config.yaml
n_layer: 11
d_model: 256
n_experts: 64
experts_per_token: 3
d_expert: 64
d_shared_expert: 0
activation: "swiglu"
moe_layers: [1, 2, 3, 4, 5, 6, 7, 8, 9, 10]
router_score: "softmax"
normalize_top_k: true
routed_scale: 1.73
balance_loss: 0.0108
balance_bias: false
init_std_router: 0.0357
lr_router: 0.00163
vocab_size: 3765
norm: "rmsnorm"
norm_eps: 1e-05
tie_embeddings: true
optimizer: "muon_variant"
lr: 0.0129
beta1: 0.9
batch_tokens: 131072
seq_len: 768
train_tokens: 403500000
steps: 3079
dataset: "wikipedia_en"
Below are experts of layer 4 (counted from 0) of a mixture-of-experts language model. Rows are named router (the router's row for the expert), gate (a neuron's input weights, with its number), up (a neuron's input weights, with its number), down (a neuron's output weights, with its number) and show model dimensions 0-255. Each number is 500 + 25 x the weight over its row's rms, rounded and kept within 0 to 999. Numbers have three digits each.
After each expert's rows: a language model's description of what the expert responds to; "raises" lists some tokens whose logits its average output raises strongly, later layers aside. This comes from a sample of Wikipedia text that the model never trained on.

# expert 21
router:538536520511486511470526522496518435497495510473485535483512480492479499487507516485496486489510513562441511499480469501519514497530519484548508484510534494490485511472460533451507487480555516483525506528506503508520463487511483537515454467470519432507493498491498484528473492469439466514542494497547523471503479513538544485495493489520485473474487487516467490484476498505507455518520529527524508509529539495527499504504449498498479511529492558489492522487519460483503519508552508527471489470474461565493471472493480535521503516522463513500508513459532512455469497509545514491484488514500507512500509496508560522532530496499509454496502480483530545483450501509532545464512534490475539468509509484513511485494532459476487483478510494509484469513480513460461504485535519
gate0:477477498473494491510471480536527491507542540507500529504491489494535474474508505473494533476484484449551495523519531511503507542547527467503506490546481479522538549476501514484468526493525469500504502481480498519533469493540525472516495549492480536465513482527475483475473479529493493474461540460498513510487549531461485527509515497485518498469506516469437525531521518568469517486508541479491489491487493526492556489512514493508521524538521502529507504499436474542516515487492524508468501496513506460526500466473466485515515501485529475508484550536471497451551530491504481521507525525491513509516493511496443476515490500489494480444561520506486469562515524525530488546509480525484485465470522503480494457517495521474502499495477475490505513504480493496512493535494536
up0:446488512517515451467529509510492525507519489506491507470511503505504471514502518485499522527483548509502472473509465468508482521482448474509502486465486534495509520506488504472504523514538491501464461545518499518482516477506536480508496516517503524513491514501516517501498457456492531536477514521527475529475521510535524500513458509497483530496500486527499524482469502432445491530484468508505559509490476498555526488515507489456549540468503524509501502518417496453515482484503508486491532525494524486498516537549556509545524543536485515494483480485483515513456526495521493509538492525482495472517531516499511518522509553468458516499476511487492562513526529467513480496482525484497492471496478465475507497516544502473470535498458487465509479498537524487436520524489549
down0:454483498468498508471497510487504508536534545498495538479515538504505510476511479482515479478469462509482505498511506552495463474524508510516508528509483462499526483482546515549499481495495505488505496535481504480531509507506469507523459486495475559479521480498483479523467493482473461484491474498484496546485531541521494533452508475465560492496469475503446485480527505508449459484532528541516496487514471550497484507507509511493498514527493517464478546484535500518499496511507502541498493509504494544509477543517469536508481461514495501467455492496552479467506471493539491469483508526461535478474528522505485537463490487514472485518512490573504524503507514504542504494480460545500475457522507495558507481505477524500504496433446481476467525511470466484495475536480515
What it handles: Surname middle fragments
raises: "'s", " and", ",", "—", "es"

# expert 30
router:538502478533550528483536504459516482495501491532505512501501502495464505514507445466499529456462479480517497535479475506463447519511495498521509485496489530541476480518467477508481521510539492475530513530546491512467449522530533518517502514443448495486514539517516494467484502534507555474504510491453486478436507488473467499515511482510524499504464528509514494485541521516525521505486510508501519496525531489475456526524491479512479482501510499505510530505449523482528517528533521536481485531510486474462529522508518495479481517445488516478553532504499528529486536483507547514492525515529447500501507524528504514502464502499486514545535498478544492485490544470513544505500495491520462480525512528450542475458509490474494531469542492489479490517494494522443515503468476
gate0:530513561475515520549461460529510483514529498499457524475507492474522481489513494474515548500471511522452512509501536514434488501513506511512518510492490491476519488527488504472471529468472524553494472505469471493512468528554478481488530476477530482475476454477535508506501531516516475475495473524486519475459518519441469526501550500498502440462505477505470513524494483500483533497546480547470502486515493489520535516510465484501488481538502496470479472544488498486512524491502488477468512466484443493466451495498482481518442520479497485524519503490513503514471429505477521551488494482492509452525482536504500465497517481489475495470505501519490482503498519494510521582480498512506519502497482503492511492526483524529525467529465524529522523483487481461526507463469504
up0:472510538487483486501488540521507542510531551496510487517463462482524511506465458497468485504460482518521453507487493490507546489485470484450497491502463522460529492514468502484474540508525493532484506541474530463499496491507532511575483498519471526500481487501506481435497492523516491505495495494462466480479543528534477482500438496495529500509524516468487537478499483508449492484468523465492522524480462517469479477561490508541515503537536496503526484510480504497477498467487486537473493479481524505498510510470496507506452494482575500533487507499489480482463528495486498499483527516517510459493496500539505494511505509549534563501468511494518530469489541461495501512505511476526521494457515559483544517457549490516466521487489503518516505489486520534480467507515465
down0:448465496531460484492485431477496474483469493481489517468473489501479483494476485495507522524496498508517494498485460481515479490528468487492531476458485469511500497515500515537467533509541490515484477534460503476502511479527533533508529479540504467476528473488507531554463519511486475495511479483492490479543538537493478423523485487518515486524486508534499511503458441496498479480491465513486543517514494507488486483502511493514524501532524493501502445539489499480492478491479517489551490550461485509491499534534522496532550468481537506483493481501520494508496491491476485485458489477505503501528481480467443490497497475492425520527511473514453520430505502533473537537499466480490510470478552505465509524510447494520463514485492517538491535544494480487487518517491500
What it handles: Capital H and time words
raises: "ier", "o", "ost", "alf", "ard", "an"

# expert 44
router:514516485472492558526455529529540462461500493491510504493498478521501438517499476480557533521458555481484478483496538496521478527503477519536488471530507535508494479532509492467540541508502521525483493515486530515489472506517471503531479529522501509517488516478523474462513468549490491510491473542512447478475495490511504512514479526513510526491536518494545542522502528503511488505492479516547459498508477494499482430490545521521497479529489497485470500496472466524517484511484521540475516495509485499510539506445513550476511524464511481497501499528505476496527493486462553499522511553503517498466525524516472515495528553477502510498551519475489501535542531493466505517523460475493509482512472489520523461537499535508514538534519510468456485488519488481436509497486476
gate0:478472516511520498511511461540524493480511513508488491480469509508499496456566521498535511485492466505459500536524524529503469545518510515491521522514455464539505525494509477506514501468476481527507504512454513534465543528498500524519501471480524452507517468475499474473464477497492454465500530540494528505547506482503488523468527496510515514500543525497471538537463496507479491508515536528502473457519498486512490519522474507501529492554531520505493539506533515532508499466469494485507505502490522459485467471500510489543501488483483482504481464456515479512488529479539507457454510554533508451489484519506467487493481469524494524471497533487525458514484529463522480554457507453536542502516507486467515482478459503459488480488471479504535500502487426529506509540497492
up0:462483513511471486497443495516496548476494503492495459499470516536476502485520468512508448532509506508471515507545515491528513537503517494553490459473447427519521533475505488477494487532499490512532518476490498505502502517502529547503472495503485504549484490517534509490458535513518526492517527573468497535567486505506495519524481516525463486460530521461454553521443476456469471518484539536495513488488500518491470474469471502495507487544527449471475525502516502493505531491493542482476486542477497447501486465500559510515515509508550491449524494487492485482488497502511509500483517534521504531517485520538484439470501502504485498514511532496530533513503516457522507531497510468497522482504458500496502466516510474498498497520479461499489468496486506487507477495474505
down0:487453488487468521508496556529496464483513498504440491508499528559514513502527501486501478488511515537507504496463488528501486496527511558563485487486513496471538519568497515511531478502510539481479493528479525511499462471487435498490483484480522515537505483495511526491557478502499485496496461498511454514477489503515473519520503531529511517494485543519525510482495548484507479492510468497514534448489501500501459481473498494488493521498452466498472495521505486476497561490485498519510483570510479494523493496485508492459532532538464478476529474506509427482534503520510519527514527507491531497415494510509530524497460486490484481474526474492498485493539448494491489527520481501531501523557471469489471536482445491527524531517502475522481529486501509492489509479504514
What it handles: Name-start letters
raises: "ew", "et", "ick", "ame", "ic", "ow"

# expert 38
router:525478519439484494502548482474517531503526513496468461457473527485531492465545488491506531512476506537454520514500492501496543504491486526568510517510526512512458489518530511480518501517495508523533474487504495488500502516460508508490525468517479458534497499460504519531540488530512508464467477520511501511502472529516484556506469526485520516465520483490515513514560544535532487496542534518533496493489462467525497520473505531516483513485489512483466505492489555496469489512530483491507491551503443506466516503509470497474530480496476492490498493521502437481492505553518456481505470462490500503483499493515478470549519540504454483487519485493525493501521479480544504494538496507525509546540534531517460482460460503541500501480516515556531534497484461520501479523536512
gate0:511512523528453458530479462543507491480509516457495481504492513518523486484518493508530502530456512511497484525474496526498500488481459472517524515510452484487464500505543538512500498477488495512495508487467481509482522465520549530516460449516509483450538454511532458451462510525497503494454509535471528485509547513539492485475499468524499498485516524526527515523488507462532518512565499475510516469525541462514449503542533494512465466546536532516515522519491497511529445468475473520464562474488481510507497500521510511474500475508439501517495490487490488545487528488537511509476501488484547481549485509497521479539526521466501503500501478526480466485484514464512503486529496474502543505470515489461505489519508469471471524519496465488540494515523494465468486475493486
up0:500494501508465477498455508540453534470538538515499489525513479514511504506560502500488499515458500494530463520519450489508492496502492513540530480501497520501497554501482506479477520525472514542494480508528513480454481472532565539511486492505506511479496468514507465480484491538508487527482533487454486474542511513498467486523469514544478500474500551490570527524454491462467502517488514478517516502510548481552482510530491492537539496524486443523507476508467497495471473480476496499488567473493517524514506475500532476487502473526461465471517500458522529533531514472513500517484475493492524518508500470472528473481475521509503504489524488504498493537509506440499494493519508495530502520497474504467506494490503459478498487480491526428550497499485523471457468450501538
down0:523520508490503500458544491539413492517508524496483502504502477498568510474490500516530490488503485453509509510517489474564460526519518485508483558468499444495480501499475483500490491537476451489512454495478529512480531456499471452527517460509496467483550464492514507478483523528480518518491523522472480521470493493506488489463511517498537490522498524534494545507463531522511473455508512530543515481554508498496549499492572509521481498517514471522492487504492518535536533499481513461497530527505489488453517514532466497520519466499494474457464526489494510481443533521485489510507490502469525507537508502491520483495495506528510492532504463528515454484515472481535557480507478498518500454510488483469490477503487455462485493514468505499527472528508521516518520498501506
What it handles: Capital initials, word pieces
raises: "em", "ad", "y", "ec", "a", "at"

# expert 46
router:521461510495527476470487527497540508508492482507534463492517520476473518452487512527527461504491477509501501526457457484510482479525547541478478500512487519514513535474560524547528478473526489480508521544523504509494472533552472508487463538509486527474490509455442522484535554485492543483457534520535486475512500490473544519507492531451461497505494540502493494516510492454488531523522512530480471514489508501481488524525518544530496500482464483487505525537484505494535500486545524458539513482526493502525490452509481500510521483517510505533519525510508527491530461485499457513450482478535500525479478499483511450510541503494490523514482505525464500529506503510532512544527529480521496490527492528488530518519480511504504519468518542471536537474557515515472464499494468
gate1:521532520496517530531503509499456479528492511471502554456476457499540535504552541514509518496508507584532485512537502486492520517465528513526516555535496511494482487535453482511479443483481498478484518522482536507502512442499549504463466495497492486512521480515511488464513508503454498531521484492487482486515496549492504495513498467510530490520498525540494489489503486489483513519520499523525518527488492512500458475552515501506480498504505488503504478479544484485474489429460484501495471502511523518518492512528489492475511492463540460523517498479453534484486482513486476499484545497460550521518506511535505476489522462492504519470529480468522518507508534492473454485442485518475506512520536519496461525505533495521532473486500518496498508511488431481560510493553534
up1:516504494486495483537493492433516505501457525549557514510483523474467485504504515485482499485505467499552506500471497468525521506506528463496491500509506445512464494493531499498509474503480481476544488495474529514512534485504504482476526484484553499449498522482484466487467536520494506494524498459512550504513482517519514508473490533489499527544485528489445515461485503541429497529489501463498494506486482486495478556488490485513498484534503450538454552479506508503503518501502533489501519499512558475501483494524496516470533504513493460513498504436509517493501514477542535505505526486494536441475516489493472494488484475491526483530528510511522438506489474471531486464512479496450507471536511502485506476483514550508444497517439502517494484444478532480503470489522486
down1:497498512473541500482498475497553538526555508507499459494476528447455489475523502503462496475449513540520510460508544484504532528479502498477476529511523551519520479545484463521550476517548506526517516459520478515480493500470510473454505474517502567526470497492528495510463483523476494465512504493494494520509505503504517499506534477522505486484506502491511516459479531496484543507411490479486483519503529487499475495501473483470476524529511485498513500466516507544473488482518498563522534504505531509524517457529518504495487499443509525499532544468528513517463524513496492489486515531504507506525489511585518498494468543476537493486534468459490497517487518514514489490508503534456514476496517502503468442537530514510493475506472509525483481493481509479473483480526506
What it handles: Word-start stems
raises: "ed", "ing", "es", "ree", "ures"

# expert 2
router:506491510520489469486545491507482523498520494513455523489494497474524521545546464460460510496504502491531468508516527482551484494509497523526478443484483466475477459466490532500495518500491538542519523467535480485511518506499478476477502564441495461497487517518481519520485514501522520538489480474500523498534519531464534527516561514531467517512499541505551483494504500497492502516517511533510471548493545525472532471488521492477503514476496523461537514520448502486491507493449455485503503513497498523481457524521490492499526547498487514518468489508464528508511483527481485497526524498503504602521532511521520523489477468513485466507465509525533539486519490515495496513504494486436488477482516520547516448489488485493539492500441479529524485497516512495479507486502491
gate2:478471495463455519507526523510496469485501450514539509465497495501532504464493528529491500466524473546510505477505464479512490485494508543484451490532505469499527464505493467514509472547536507497551530455464495467512536498506511507511485463502533491492523523491529498498534472470498507544531504493481478490446509507475495553462524458475500517499494516438484519485483543505516463502500485501548483495504538518531497507538490469536511479485462493460475518492510476507512505487497504497496493471555523497500518470509499513507533506488486497518465475516530501529507492499479523510517549541484506471511416500517509534482483552519523473514477469536483530515510475483506505473443484505516462548483504463510520490527525496465517508521507548518544465527538531535484520537506521
up2:514514526524544513493502500508513520468531503479524474443537502490467475487498506471520501471492538468537511484476478528461509521494528457505518510535509534532488493471484496526521518468474528488541497499492519551509503510516525512497512499512499486514496495513481499529471531531501466523489533510541457525449483484489529464500449478493502447492472510509497516540491453550484479527483512503505537449516501492464488534551490568440471502515505462505512548508471551464500490442489481454529511491494493508506502513480497481479541487536519501486509533481510557514485514532482498470499527462470527504483526500490476475543561494501497492475482513542471497492493486454518520511496438524519508494480474512490525538488507488530516504455494455526458504468500508495514510496492500
down2:475468551462544529513491484466486464498494491537473518487498505479474486497496484522494529470484512512471524530466472534563514530509495529471462511475537479518510495486431498457444489492492500531492550511486505488498527502534498499490474492519513549467547455466492481526488466490534500485451497533498509521494554476500494531524514477498485516473455526491499500520489505515496511476491514523466494507533492505525468467478513511499554532479524492515500508410528516498495516497468474464501512523500496494566495496476503508514488478496472538507510526496453511491498479484500485482534526525516507445503479502436471513505485493509501462523528525475487512520497502504459515522523507473484471511513549517547531534513540537469531534512506469521516507476515473532495528513522474
What it handles: Non-initial number digits
raises: " km", " minutes", "+", ".", " mm"